{"num_hidden_layers": 10, "hidden_size": 512, "n_experts": 24, "experts_per_token": 2, "d_expert": 224, "d_shared_expert": 0, "hidden_act": "swiglu", "moe_layers": [1, 2, 3, 4, 5, 6, 7, 8, 9], "router_score": "softmax", "normalize_top_k": true, "routed_scale": 1.0, "balance_loss": 0.00363, "balance_bias": false, "init_std_router": 0.0065, "lr_router": 0.00133, "num_attention_heads": 8, "num_key_value_heads": 2, "head_dim": 64, "vocab_size": 8192, "norm": "rmsnorm", "norm_place": "pre", "norm_eps": 1e-05, "positions": "rope", "rope_theta": 10000.0, "rope_fraction": 1.0, "qk_norm": false, "attn_scale": 0.125, "tie_word_embeddings": false, "parallel_block": false, "init": "uniform", "init_std_qkv": 0.0227, "init_std_o": 0.00507, "init_std_up": 0.0227, "init_std_down": 0.00313, "optimizer": "muon_variant", "learning_rate": 0.007, "lr_mult_o": 2.0, "lr_mult_down": 1.5, "beta1": 0.95, "lr_head": 0.00597, "max_grad_norm": 0.5, "warmup_steps": 200, "schedule": "cos", "final_lr_fraction": 0.0, "batch_tokens": [65536, 131072, 262144], "max_seq_len": 1024, "doc_mask": false, "z_loss": 0.0001, "train_tokens": 922800000, "max_steps": 7344, "dataset": "wikipedia_en"}
Below are experts of layer 7 (counted from 0) of a mixture-of-experts language model. Rows are named gate (a neuron's input weights, with its number), up (a neuron's input weights, with its number), down (a neuron's output weights, with its number) and show model dimensions 96-127. Each number is 128 + 32 x the weight over its row's rms, rounded and kept within 0 to 255. Numbers have three digits each.
Before each expert's rows: a language model's description of what the expert responds to; "raises" lists some tokens whose logits its average output raises strongly, later layers aside. This comes from a sample of Wikipedia text that the model never trained on.

# expert 15
Single letters or consonant clusters beginning or inside words, often in technical text or LaTeX, such as f(our), th(umb), gr, sp, pl.
raises: "ic", "it", "ot", "em", "ro", "ect"
gate0:099098174063183150136142059132137127126097065105161092068184214106149162116055146128086147128115
up0:137139129173176132164163041100143141074116170117126152156142173153111135092169155101190119131155
down0:170115108174170108122161139213117172159141110127129055185146149132148092153081120129170102132152
gate1:196061137175149101077142139168123128124102072134138137078121101119135102201204137110132143090181
up1:148186152178139131134169068101151129117124140153183105108117106085145171099134048194122142151137
down1:075243110161109090149163091128173131180115121113152095112154102154156103124169105188143136085150
gate2:134143132143183142156220132173167151141087118065114137104119120076123095125147098071082150132093
up2:110133110143101075163166120170087122198128164114168170172171133170182097111038095101112118142083
down2:086129101124071134121134077175115110165128095119121152088175149085140078131087097100167158115111
gate3:161106125131196215149141047161145130134165081143155120096102082116092255107147171127104072135176
up3:110164122127076079155167138103146114135129178153111090163127121149134139088110142121133097130165
down3:095107150094109134118089145194141181148134148136069118097138068123124189107141137126157114088151
gate4:123133133185131188140157122140168156125119106154104174114062130155151193081129143144072146089168
up4:145139131188114124148101099135111146115047092157116103105116089121160132142127116116081044105164
down4:176129138138107109166135179189157104099156118179125118053096116117151146127169167129104116136142
gate5:097126122092109145119117099176065161103078133166138227127141137164069125126117098098150134148158
up5:158109180135102159172146064069125120117132120130091140078154197138122107160119132149115100116113
down5:171102124127152129161127119137139074089149128129142124172153170094127172162155200152132160067167
gate6:098119072111183124121104106186119135097150110064114185098113136129131141094185111131092190148073
up6:133172121190113118085157126102130116078173125147104107137100173092125184118114160083183115215128
down6:107186110177139167111123171051161123116110070078108125147123113135159172159095110106105129155181
gate7:129157109077143128155154139144176125129186129147144138121085154132139124137129124173128115076121
up7:144085145110164135170134146145180140095151138105116085094091110123125111178170108121111190166148
down7:104137125131112121112148181137113188129133138101169077084130130141092137071145142143101123160120

# expert 16
Words from sports, competition and office contexts such as League, Cup, team, season, medal, Award, Minister, Championship.
raises: " and", ",", " in", " ", " of", "s"
gate0:150183108107134124142134140091147106118141095150134166166134120185127143148114120095100128158116
up0:125078090131125098140139126130173142113196150101137135121106187168142101111125125125134156152095
down0:178135128103115101053138146096101100164133156115094132094166193166125093124127155134113158067103
gate1:104179093103110142136108167185115108146118091113164160117119170093115133152054129165164113154086
up1:152127116096186150151144134084147138170075113144154098096126133143075214144092094150189131110120
down1:142152139108143141126126108175109096156126074136166108132139161107223125126136127142153091064128
gate2:140143121131084148130153151176088098120120125061144165103113156132105128147135105123168109101123
up2:148167116132117076071107083131137158078133086123090144119056115069148178148137129094145175148088
down2:144148123122114104123061117212138108097150152051146146131056192146111116160095119172084126129076
gate3:121101135196140111097076169130101111099119163107112117093185190095078174164097125048154174109102
up3:153154162078132098131068140144110171156123089117141118079116138135122179111176129150161147102136
down3:139100126201128160159182145124122115083064175133178154173119123092095171146118104148137136134135
gate4:161178151094153082113103117136115170088143135131108166116144125135113138130169117115082141123117
up4:183122128069104130149098128146091148162129101131129177160103159174076111099104113134197042097125
down4:152140145137144102145126192157142145144123098097127115162141106160102124088102101161197141131086
gate5:127177114158123152142131186078110195132181122128110130147152079131186119128095186101136091173124
up5:114151089122173145100129179152097121121161132066156133120143154154095170130118205097130116145073
down5:154149137152144162161090089155102097115103189139137090136080137131153054127136209141134135083113
gate6:121157144049159142091115184098064150115183159167124111130139115090106143131113171194147105120090
up6:153117112108088144145122147120141157152135105099154107170181146155122108179197144106157078140125
down6:147060112101127110149147159142144048180155140121133163131127174124090125117198127134105127108150
gate7:114127091164151146104092138106104115138091153135155164108108113103098130120047134127135127148094
up7:149134193119154117123090169110127159125089180129159159180170175127121128150117098133106147083162
down7:104158096129084121116082125120128120152106180137115090144135128106083165134146096134073084131067

# expert 2
Short consonant-vowel fragments inside common words, often after a prefix, as in prac-ti-tioners, em-bro-iled, beh-avi-our.
raises: "z", "ci", "f"
gate0:092129136070078150069170135162113155161135144116116106141185179138111109157093151194077151102139
up0:150171228143073138131172151124035113139098110146163147110165097139122085102115115137088153116089
down0:134144138117131102139114168162064107125114177163075167082101101118113131084225138144092114122167
gate1:089123105175115150125152166162126184120112165154121115176120149106115129167143126180165129106129
up1:103113123114128084140103088127100156150108167088120064146093150086141096102162127140144135119135
down1:152092180088127160175088089164177148122115150162155140182118117106054136073080122164133131169156
gate2:109148130106170103100130090140146139165106075182127122179141097127131114060159132071153150126149
up2:081133091142195055125147121115131170082082110141169091162071098140163059145124113123092124126085
down2:150133110155107146141144140146101171131127111114131105136173162148111180112111083094134124120149
gate3:118084193128158122143057142137143115106092108089120130093139176123148170138115166145099138150114
up3:178113115115155176130185192089137089145117155127136113110149146211149076136143076107162059161173
down3:136116094150113129139092216106153147117093098129139100187118103151087141168186156137058192155105
gate4:128151105135079032148124178126126105094138123129154174137171112136129139144112139104092108125139
up4:074128184146098105126147070139181134048164159128170130085112132080089147155062132115090118100202
down4:129076116114145103157141077135094090124189046091109069081126143103129215154135127113084108136141
gate5:115140147075146132113083136164113125143102137119119165114137173116123113113075099081111144103148
up5:130148120143150156145131188072138189075098097173089123118154144128184162167147154151103155114075
down5:124115136124094111111111157148154135152184110159144059104171121105112133136131122178044149093080
gate6:125140119126111143148176129153122118121185109152081129119146078130129124145172176086146177168132
up6:097091095167105089134103154090110123118128126137133166137054109148111174028196086121096116118122
down6:128074144139075115130082137047132125136135118153094129121108168118104142204162161144132147091118
gate7:142108122124099170139149121116110151147172166147129161127133115113179141136148197044107126099179
up7:066146090099134163131105160166111164147161191151134120195114128123095146132128112194139135142166
down7:095113094128065116142130083128105099083074122121110116151131120113103107196112122179107143164173

# expert 23
Prepositions linking phrases in prose, such as in, of, to, for, at, from, after, during, usually before the or a.
raises: " the", " ", " a", " their"
gate0:105050156121122174094057134130123149155081087079164071168109144135140158107098176144104137154130
up0:140164167099110149116125145073147117094118134170083161121128187086120125113154138133148138115146
down0:117072098031119119156134097088099098173141144138069086154095106116120107177086134150120188150097
gate1:139150144111087125155215141049149147151200102126130153130143093160159130149145119151100160124167
up1:140121090171127149165188106154123115134141125090157125074153133084178191146110131094067137114139
down1:153079087124154146178131140065058096109155131204131175126105171066151110172158119103147069185107
gate2:109184119109118095119123108115131155136107155116081118135148101188100164159159108078086149089081
up2:090167159113129105088156169140139142124199125086138144123151103085115159132136127167133058091175
down2:158125143124072084094099112162132166141144138170121092086120119114112097114197124138115077117137
gate3:169134121126160102092132132136049129116099097151157118089090135115172040084100130154169151162153
up3:096118109130125128138140131162142091080139136116117120128117152161117116081099093079061115088136
down3:113099116163107110125106141153090145126108063119129128092099108125120071036126131120095102052082
gate4:077108108086145149117116110112111166114150074047081107172124140152181134133139118153101231082091
up4:141095060102094131168177133121101162121140165129133084082148105142164131105083164126113152196098
down4:140108094126105154130166110096102134151113106145141146154145135140180152158114152094068167143123
gate5:155152141066109202121139109076182138155116147092096169066067181142130159137170157046121110101095
up5:169131150104176132129115079159165168014156123126167120133074153116112053133116148145165139097138
down5:166062172150090155137133093127128187190195086104135157140119122088108138130157125099162158127139
gate6:156141171146095134136156111161144161097151132094165143119167163141150086189149131159135060148176
up6:103089138117141113133107182081135091145101147185188158154065096134175081139120098124123154126153
down6:101204095127210112133199127122098113160143137129178103105148150094128055129114179100132101191117
gate7:148128098095175073161125148137142074100139054146154118116090191200166110097142146157175120141162
up7:042134163090130090082077130115126122136155090094130114135160135101158094138161163109155178142067
down7:118063131104104130144123128201125094152131073119170164107082059135110142152126105089148094129154

# expert 4
Individual digits inside years, dates, scores and measurements, like the 8 in 1891 or 2003–2008; also $ and £.
raises: "0", "1", "4", "3", "5", "2"
gate0:127073139088150150150135150151125095145090117093112100150133165211180160130204159084143136134105
up0:124187126134072147151104148122199178185084125065163186130095112164183058153092147129133149210151
down0:140144152152154113125157123140150105094162108137139148165157148165130121136177100185126142133147
gate1:171121102131152114115109109086146137118141154070101126124119155074133100115095095121130149169113
up1:106134164120096070145152139088069121130143157130193128156128117161111094123119132089136152127129
down1:103108114118192140155097109082096119107133136149080076096108149121092162082090088154199106113164
gate2:112084157142083161143164086162147136199107116188111177155058145094164091120137122070100143114164
up2:132130089137119168118145151121147132149124171099134144100148131143150194117145145109089171131120
down2:114103140154143126111129163085084157106162131153094149138130120128085132117112112113091172136137
gate3:141097116169086071110105154152095145139111153101152118173107140156123103136198126197170151087068
up3:072195103128163149068118120126117089146178163098182085068121129121088140116164147088050117130171
down3:176137155169148149187123090084134117118162124096149149133139146117151048145084152171181115112145
gate4:054131133115165164123070141128085125145092146048091130158110113082128126172085101118115203036115
up4:099120157131121150129140161124130105104153119080111093202166151176125122092115131101065131111115
down4:193117137141093163172116161074129088124189093100113156125089097168147076133133117128071115140149
gate5:050120182122074092090128125181163123142153127125128085149054130178124117154110141150166118165121
up5:173194096131110143164120055130143133106140133176144132141181099132176123113155171121123055084098
down5:126102079094141115133097166143137175048118098109097127126179084115084103092143141168101148194121
gate6:116161129106144147105125164141120111145108136101122083109192122106127154116208090116091169165148
up6:140133119121104175114161183132146133102145162105148117091135183155163093130047097155102135092151
down6:096108171145110145138175157066107143191087127116120086133102122151126139139131173139075124063156
gate7:145125124136103107211152143137099071090075142147073120099076142146087138086168143095102143112092
up7:095128118149113137090169108107094168167157183147069064158151104113141161073048142165148118155183
down7:168117218113153141151120125106055138027136127125101141114136166120152141133095127119100098161108

# expert 12
Ordinary content words and suffixes after to, is, was, as in number, part, used, hold, narrow, smooth; -ed, -ing.
raises: "s", " in", " to", " and", ",", " of"
gate0:160120141106112194117111089148127152098145180143162123139178151103173184140100118122134112138189
up0:107104131138108200135148135111168182105146139135212151154163127103137136140157118138081165118057
down0:133143119181144176099097119140149113111134172140149145087089166148110132152093099107091150157086
gate1:143146117119095114161123150182098145056166117059124069129099111161138140179055159147199168135130
up1:217184160088125149102095079126103126159143127130155189146134087093167112160155197132154108186160
down1:140148137129107170139113149245154117179151126114160162125108161075180132100150090181134112188104
gate2:095128126156063098132101171175100124064110092139112111133080183183093040127062122146151124195106
up2:102092142101168190171140113136138125134143116148131086117084175162130142165165121162075129177171
down2:113137098115163127122153097092164181153162148108150133149156122167154154141146093189088108162103
gate3:064170157086128172123129147129066100096099133091147197128132088158085132117124105185132104100132
up3:210117137143103159130098162136146154100146111112118112156108061146124098111104112192075123082111
down3:190119139133133105126120164154115176103113108094105088150125155069112088124138136131154133105137
gate4:097133148174130133095096087199105137144114145096140151082175047131170075144173108130086128125102
up4:151171196132106156167139139034169095172097171124062155134158153172107096137084151130114130196095
down4:172081163140100142124096076067175148174167168158106112145150075143111145157130172095140172142069
gate5:142139125138126161201126185128067115143182237185169133140110123102110165076120108101116120151159
up5:135112120107122165127145146115118161123160157164126152144104212161169084081206166079123159083114
down5:088140122121209100171151105167178190107183151133188121161108141135146140146134105130097132143108
gate6:106118130120109147127199129090114176116118129137121156092142120111131131147137112152112211149131
up6:084122102118116126084191098104123154111153151140153088068132175144131133164181117219186101051121
down6:117072112098132088103170082052114157157126121138174084158149169111155137142085135178129140123123
gate7:122142137155127077062151055171103116127097110135167109120137092081102151136179109090077167176105
up7:127135120062134171108182132124093167146103127165102140130115160117061127107134147146095078121173
down7:154089112095161141073169084133114133150172115148144127118132140199120095131094120116091099127100

# expert 1
Nouns and adjectives for places, administration and society after the or a, such as station, district, government, civil, municipal.
raises: " ", " and", ","
gate0:123134133147197109080139136192128147131141144125078149101103097122144152162120150086072147201144
up0:137111164157134107127125135165072047127142162107155121109108118111118137144125138118155099132132
down0:107116137185131052163161167072171080099141151136104112103055070139098093097138139137127142120152
gate1:144118091140073115147099085178167134169177127149106147106100135040169094161182081121077108102134
up1:148089212118095138080107186170116144154115154052116108150093103125133113194143104120071139117140
down1:097176163099127071109095126183120131123101147109051141084091122135168181110103121108124122122063
gate2:172154152113186155107159127108138114178099159148155164162116144110142096148191105134128141160135
up2:077121113141084067133109107183095138093133147125115145164159142115119108102120138139139133124149
down2:115090091183181162146149142172137189126114113207148094152102093130197124118056142143118146157129
gate3:117101111124187093135111125163129101126085135141098161152142149114115156097149147165167170107150
up3:145142105137112153080202130077132142158124158065113145070119084126115142157137129136123110119162
down3:184116161092071102149098162063123120151112143105119126172115142092125150146103091141132156145138
gate4:094064175118116165167176153116102127161158123120110106162072113117145151139221095132134110103110
up4:130093141165152128117127101070115097083133158171148121168097129123047112149136126140099115152125
down4:052121078149083128123114118183183136191097141157119111212106093071097136180119140107142116079071
gate5:140180126082156104109177113122156103113117119102105142164111164158108184168153076082113076141162
up5:116094181146101101106168130056139127043116168147145138121123107143125136145159133144147162135133
down5:126124120110118186147129104145067136147148167093111139182121158129102120182150119165108178104159
gate6:137155138113108125135120091180115148148161101069124138172167106137139136133189132121118123088122
up6:140055095113040091118134191179108146050090131131181193128103129128073130150140091102178113141143
down6:167114108157147157100067105177081128113140128085141100165137119162115103070181073168105149129117
gate7:143147107147155168095150151100166127087107176096093145145138147136180171069176141136118144143111
up7:084146174132131110197054098184078150180085154162129148139080119112137128099116021157118094104127
down7:178104135146157157103113104226178138107180142100121160128147141095189142142074088114166179081173

# expert 14
Table pipe separators, semicolons in number lists, degree signs, and month names like January and October in dates.
raises: " ", "\n", "---|---|---|---|"
gate0:128140142111111102128136107116146144075157129100186136095151137142140127120121071099139160176127
up0:098139160213122141134144137094193129097093144145145134160111139152137179134112145146164094160160
down0:196123136187121086129121115098107119083079150091098082110135091147136146129125044172117089060149
gate1:068120140080128162129105128042116133127115085072129144116163154145138130170111114140057164133101
up1:137157111108136133121127137203113159123135090155194092058125106076111141145156128151096083071106
down1:114123074095116134138155139163103164143089136143138096144136088098134120073129122121033105158101
gate2:134165088137154161101112093132130117151150160081153147114154133122103107110138172126150112098154
up2:142039127169100113122092091140142122037172108145066111139144161085172089107162098138097137174143
down2:171194174118219073177080102143067125152114170107156133144149113081180169115120102173118125102100
gate3:143126076107115127084197147155166185100091177125078127108078104141119123102084162127126130111106
up3:093099135120109115076096101123154131081172125136143148140127113101129107092097143125172175139135
down3:124144182126161133128082115228093145152150156154179141145169135137114182118108172121169111050128
gate4:101153133141100152151150116091132161106170134147138086108023176167161122100066139108077147079172
up4:192094169152193207206141148126106148129100158129099118174119160135122115147130118095107113106138
down4:120165125078115144138145151090145054118136136129163215167123155124147128074110107096163119193160
gate5:089142119064151146151117109104106169130148134129090136115102087125112152146180152178147152107134
up5:158151077105106131115143121120167107156130084130137105144116065140068185062087141074134107092145
down5:172167074113100116097105116127148146145085146126136138106122131178133109103121135127151099151108
gate6:138175114115154129099142123103076191121148158107097077089125093199159178085095148103105090131121
up6:084103192101101177126084092106153106108079127159080122118122107114142170188126071146130131222092
down6:143121101144151128169104097052076102165120127164127144078124140133081151155151133107154076090114
gate7:069174101087139179127110075159078167058122157129065171165111180058128129169093131149089143094091
up7:175124101131067135120057114068062149178164148109152082118181124127131189112097070132113101155123
down7:070101165178021106085122139109111100134067109070136191114159142115158087150205078148149162111136

# expert 5
Line breaks ending table rows, list items and paragraphs, plus section heading markers and closing brackets or quotes, such as ==, ), ".
raises: "===", "|", "==", "-", "====", "The"
gate0:174169138125110116193110115137135180084134100150117154105129109067177133120177076080052137130062
up0:092057162159026085088095109110138127087159083142042100164102147152120128125097124127144129146145
down0:113117145135105187085147069158127069137093090123133104137098144143079099122149147122118138094074
gate1:105123173151091170075133142196110158099146119102155116125089170108119150089159098152114152097169
up1:072097053137117156140118109131141112129104129134174122125104135128111137102117171130088112184165
down1:131178114137134133126168118087076158119151174169067160122169141175168107135176102188109142094179
gate2:130173074139172154139095083110157158169069103145114125170109161158138134181195127093157104091155
up2:113083155137096085101086188103152123154166074101127098114113115086115182133148129128144131157108
down2:139125094157118123125121079046168147142114158120121154156125154097142080160157146060089099099097
gate3:151101186163115118143127073021128185081160086121080094121166139093108165102140198106152144082120
up3:091108132133168126184084160178142108110121025118092137148159149113110127081132174134117153143096
down3:132129078179112148076155089095131119124134108081134112131107120116151154205148135180156140125128
gate4:103127036111093124145105148144222139121110202110118229102137169134142139166169130195129113116075
up4:105141145171176173120128110139104123141056040086097076128101160133113158166106112170132136208142
down4:107084177168155088116070081141111105092087107106171120147129183134089090121115158186114124168107
gate5:119125096147137125140115111170126168140116157103134248151119161097170146049158159103121100108120
up5:174121127117166108148102110105073173095196146137131175169143129109122109168115113152129113160150
down5:127160132125093090104145081176171107128139156059121153136139117142113142159090112084133090109169
gate6:161063132183153145159136164160116121146065118106107125176111124069089143070153091119145163162140
up6:106146186160143141081146119135120121128173064123110133139136138156144098135138089156130122142108
down6:100137143131101113122124149117159141111176111147140105126148124125117194141155137195147099106084
gate7:113117146114074081135157118106170094072169155105208146083104152123130167121078127175096129097090
up7:137137098126081132143094119133190074129115166125149210071116135172158137132102110106107168103118
down7:102154136142153122151102086079148152101163165140067139189174151072114132121178143115149119109145

# expert 21
Spaces, signs and first digits opening values in tables and infoboxes after a bar or colon, such as −, +, $, (, .463.
raises: "1", "4", "2", "3", "0", "5"
gate0:152125085150139146118106084135097147086132092125152150186110131127112080121111218149090136143128
up0:083134109120135132106114180100177185168101144139142076080134196158145124059149104126159077133171
down0:152115117135112118102119099081143080113089101143123206146160116090170101153146163137122132130159
gate1:215087114119098127130175093136139091158106122134087161160137050099131111124082114117133172103088
up1:139155125103085099173100135182143098129184116140108151121117060147088143009135096127107168141143
down1:140103147156130150157161140136133138148123119097086118144104124126092101122101104094161099107148
gate2:091152072144115096085117095152106132094136226129164143120112099126117174045102112102125087093127
up2:162159085116058128146135165122155148155195140133156116155137119102128157108104121163094150123130
down2:066137127175134183165063099222125132129155085132106110126069135134142164106137161165113108132157
gate3:182171099112092143145134129136118153113151110158131170093149127112103094141148078150060138158165
up3:177113121126108161134109127174126155071112129129140116105129128110143142101088087182112106121092
down3:119096066137128255206154162145205145155140182088074201125129134149157114188106159173084137065168
gate4:102136146135171099144135153178137109087126129102125106130091136114150147128139054117157163102116
up4:116076101168133127162156155096154185134136085133118108143120103159134103123129121110078144165132
down4:160113168112153173109117116133170133139111104073136143139148160193135132176102187139132172144139
gate5:121134130185119107103115146154195153154150067081140142146138100124143144087136113139138117104134
up5:077095142141111115164170138157102068164118102088104160103114143141120123156127050152093136134148
down5:077119118151134144142128090146125103129129160143174068052104151089130129128108063185085171168116
gate6:162154149192136136137128122142102180108183164179187124120151143166124135134100112185149118145175
up6:144148122139109105114108140116135088070089144157037109115135147104133097147167127153152077107162
down6:137135116103037131147163145122175167144081111098097141107053151073102109102167170082152139121122
gate7:105086082160134091068141144175153130092141141109086171126092134177173092159106140125124145131173
up7:108142112119130104129089155100112117106113172110127098111137093146085057101201092149179161134130
down7:206121123134140111147197123205232082141112093094126118154083106123081155114115117161075142159122

# expert 22
Sentence-final periods, ')." closings, line breaks, and the first digit of day numbers after a month, like August 16.
raises: "\n", " In", " It", " This", " The", " However"
gate0:116115134164120172109128139108062140120156174130193108130153138094095106130160162113113145110147
up0:125215077100179151161111076105138132112126093113106126185145117116139070146087120146101125146127
down0:127130175131117145081124072174132207172135107132139137071111165097110146103124122077171104070104
gate1:164139150105128133095170179051125144103114145135105095119122126098123139102162091055170124088142
up1:198072129049101074120097171117122097174069159184128170109111137124149123105189058104163134136071
down1:142098175093099107119143112088108147115167120143209108108173123124042144146159114186104103149114
gate2:143130076120093082123068116083113036141095127038171118130152194100176125102101213147098070145130
up2:165123139121146031156188105151133148099107106100117085129101161068151110115190078052166075119088
down2:136135111152129109138129112129138133094110120129109120125151109129132141139148128101099119161121
gate3:137158122073185105099116132145155102131096135111120126095121065131180115160190085100105155176152
up3:136157135119116101095213115135166101112105107179110116134137129103149110132104102178063113105156
down3:091148119121038072095136166071152168139147133140125121110110178143128162075114085104118122120112
gate4:153131144103116121138094119128107062160143171106118153097116091170113136130127129141112130103103
up4:073083137104122129103100173108152135125090079113145165146109141115167139097092110116117122133126
down4:090104142157130129181113140123063168112082191128086159150185115066152103142118160118136103100103
gate5:149150113120136171146132151185103132123162134187122159121177142093174111150128120144125118160110
up5:126122128153130134109092077145139099144083098143134115141148168126078097206120121089180132104136
down5:146151152130149139104137112194135136132143128177102149143079182102128107124139071161167096138153
gate6:137120112152120153110082129113154137112114160119181080089068118148145172075195101089100119102076
up6:115198140155122087182090177151102115093096108121102120120109163122134145131142122129122149141143
down6:111117108201091131131103183037080118127089100118134092117104112137130116095138127166090093098189
gate7:101126113073152090112161121148126110119096092142162155145078112144169092139154077115093071087187
up7:054202137164085145100067125110126112187130134054110142117137130114101139143160147088169113138119
down7:145133123147125145132142131124141136123140074110140121146093205128168165127099149125096148158102

# expert 6
Given names like David, Robert, Thomas and name-ending pieces as in Gabriella; also was after biography openings, and taxon suffixes like idae.
raises: "-", " ", ","
gate0:159137071104062116163143098132103049129160159096151104141127145096073143127146153169106143128181
up0:080077154145102112091084144160110118101138126125085140128175150095096152129182105140124179133123
down0:055186093117143137131059136061158101148136130117122131158095179102116126109138160140158079112114
gate1:070131113127077185122112134163122102125126097077114142154133107125138129071083157077064177137097
up1:099116161136159144126151155134131174146146171156085091141143114103158103092117152065167116125104
down1:105160095118131148134121123118087171132113167117168144094112179123078144104117090185163111149118
gate2:180107086135107123132068126135207120136133190060134152066126138110151131104127119128088129085116
up2:100183152120180111130144118094124105135064169135096075113088146133146077123117128115116190125096
down2:096120158143143111150084121127097122157096132145122078113184149112151087134092136131103107105127
gate3:121090139138124150102117147171119087137151112118052116141114130156137118140082171110131069132127
up3:163044131151153151125164122133092183120207142154088124092108122166117165082106181089106149097165
down3:158128093123179096115175117131091227169177095154142112125137100157075135147084179133165100080130
gate4:179110102155163125070086072197115145106119101137137158132060126149106106099092146109144159113123
up4:152117118136106190187131137107127168121154166130133122117096136160158111118118097098068096121159
down4:110148145112119146118169156144068175107128145159164099186048151145161136114178113120109106104093
gate5:159101124124127148179132115126119162114142105188126153151092094143164159182181120109150104072111
up5:183194117126071125125115166168112094180115142134098105112187173118120126095153138145139114136145
down5:113131116096078184174076121138126116163160120108162075093135166132134104141165145207110123089089
gate6:135155090141142102072105098216135137048155127107159138108106114163123137123215123104105118060095
up6:118125056123102131057088118116136168105124165067154094102175106121128132147144142066114081083081
down6:119118170161117131085125129015115160158122089136136079141042091146130117116155176144160114138104
gate7:166124144118123132172137128146117102157197133076143150110092116081104174140120088107086087153149
up7:152118121122157093156142166132151186069139132161155084126112101124126122100129151106118159126169
down7:187109107201129137170157108081135118067133160176131189139141114068111143176103091083178098107118

# expert 7
Mid-sentence content words in narrative prose, including verbs, pronouns and abstract nouns, such as said, him, it, fact, possibility, launched.
raises: " in", ",", ".", " and", " on", " to"
gate0:174087118149097127147128110157169169127093129172173110176161128115148132168180138136053129085127
up0:089146152119125079130108141167110131168186165161118135085108040093083130141127125167161144166148
down0:089085125149095121187120116158164115094099119117115106131117129137072175187094134133123141155150
gate1:119130142164120146180129140161110154103173147151152192147146096204178116148120083137159058069181
up1:008167169138178096147116114057065138152162116085122119121113130148139116079117138161138104092125
down1:128100059101140117132094114165155105171165128092137090130129165136142200070160123058138116072177
gate2:131095120163092132138121059135164101157127109145107103137086108161112089159090143125102174156114
up2:134133189131104102146113121153155159153188164123178134162116158095166130171120143167102128164058
down2:108137112094188124116103165142093120109132057127132117055137157152103143150150060150060112148128
gate3:191141052129123102130151106138137101128111104140145155093160153153163146143088134106104201145126
up3:074104187097063121121093151102157144059102145150106081108085108133078093131122123122103158156214
down3:097112136110137110112138144087079140122095086092181120127084134119114158145167136127132065144144
gate4:125095070085118130137131089135061180083138152099124110074109144124174174085125162104152155154128
up4:115098128117116184158116090092128080090115146123137114179066089107147095128129097075133166119096
down4:139131090091144115112111080112130129185138165133121085154152134147108109180112120127135097167136
gate5:115143101116075069113087110147086131097131135154153107098136117168092152132153105134109168101133
up5:128122123091140170104110102147187136119101107095155088105154077174122108104129149122142157076113
down5:121104143194090063124144149117152141148167124160116158130191132051162152202119125085151092105135
gate6:164083102181116100168144142071078108187092121056115085097089169111121082172148162116104134092170
up6:154115070076177115109171100093119114128130121125115085115153156141137184113087147093062114146141
down6:075136122120164165108127136128113116100173167227067099101108176128172115176058115077141145161149
gate7:117120103077130141153143148127112141170147136071150092073099128079125170123112120183132108118105
up7:103107137137109140105118105147156112136129153156118132184141137141129163130158128118135118109117
down7:129150145163185087156138112242099138139109124090144160145135115174166132113083154127152169131132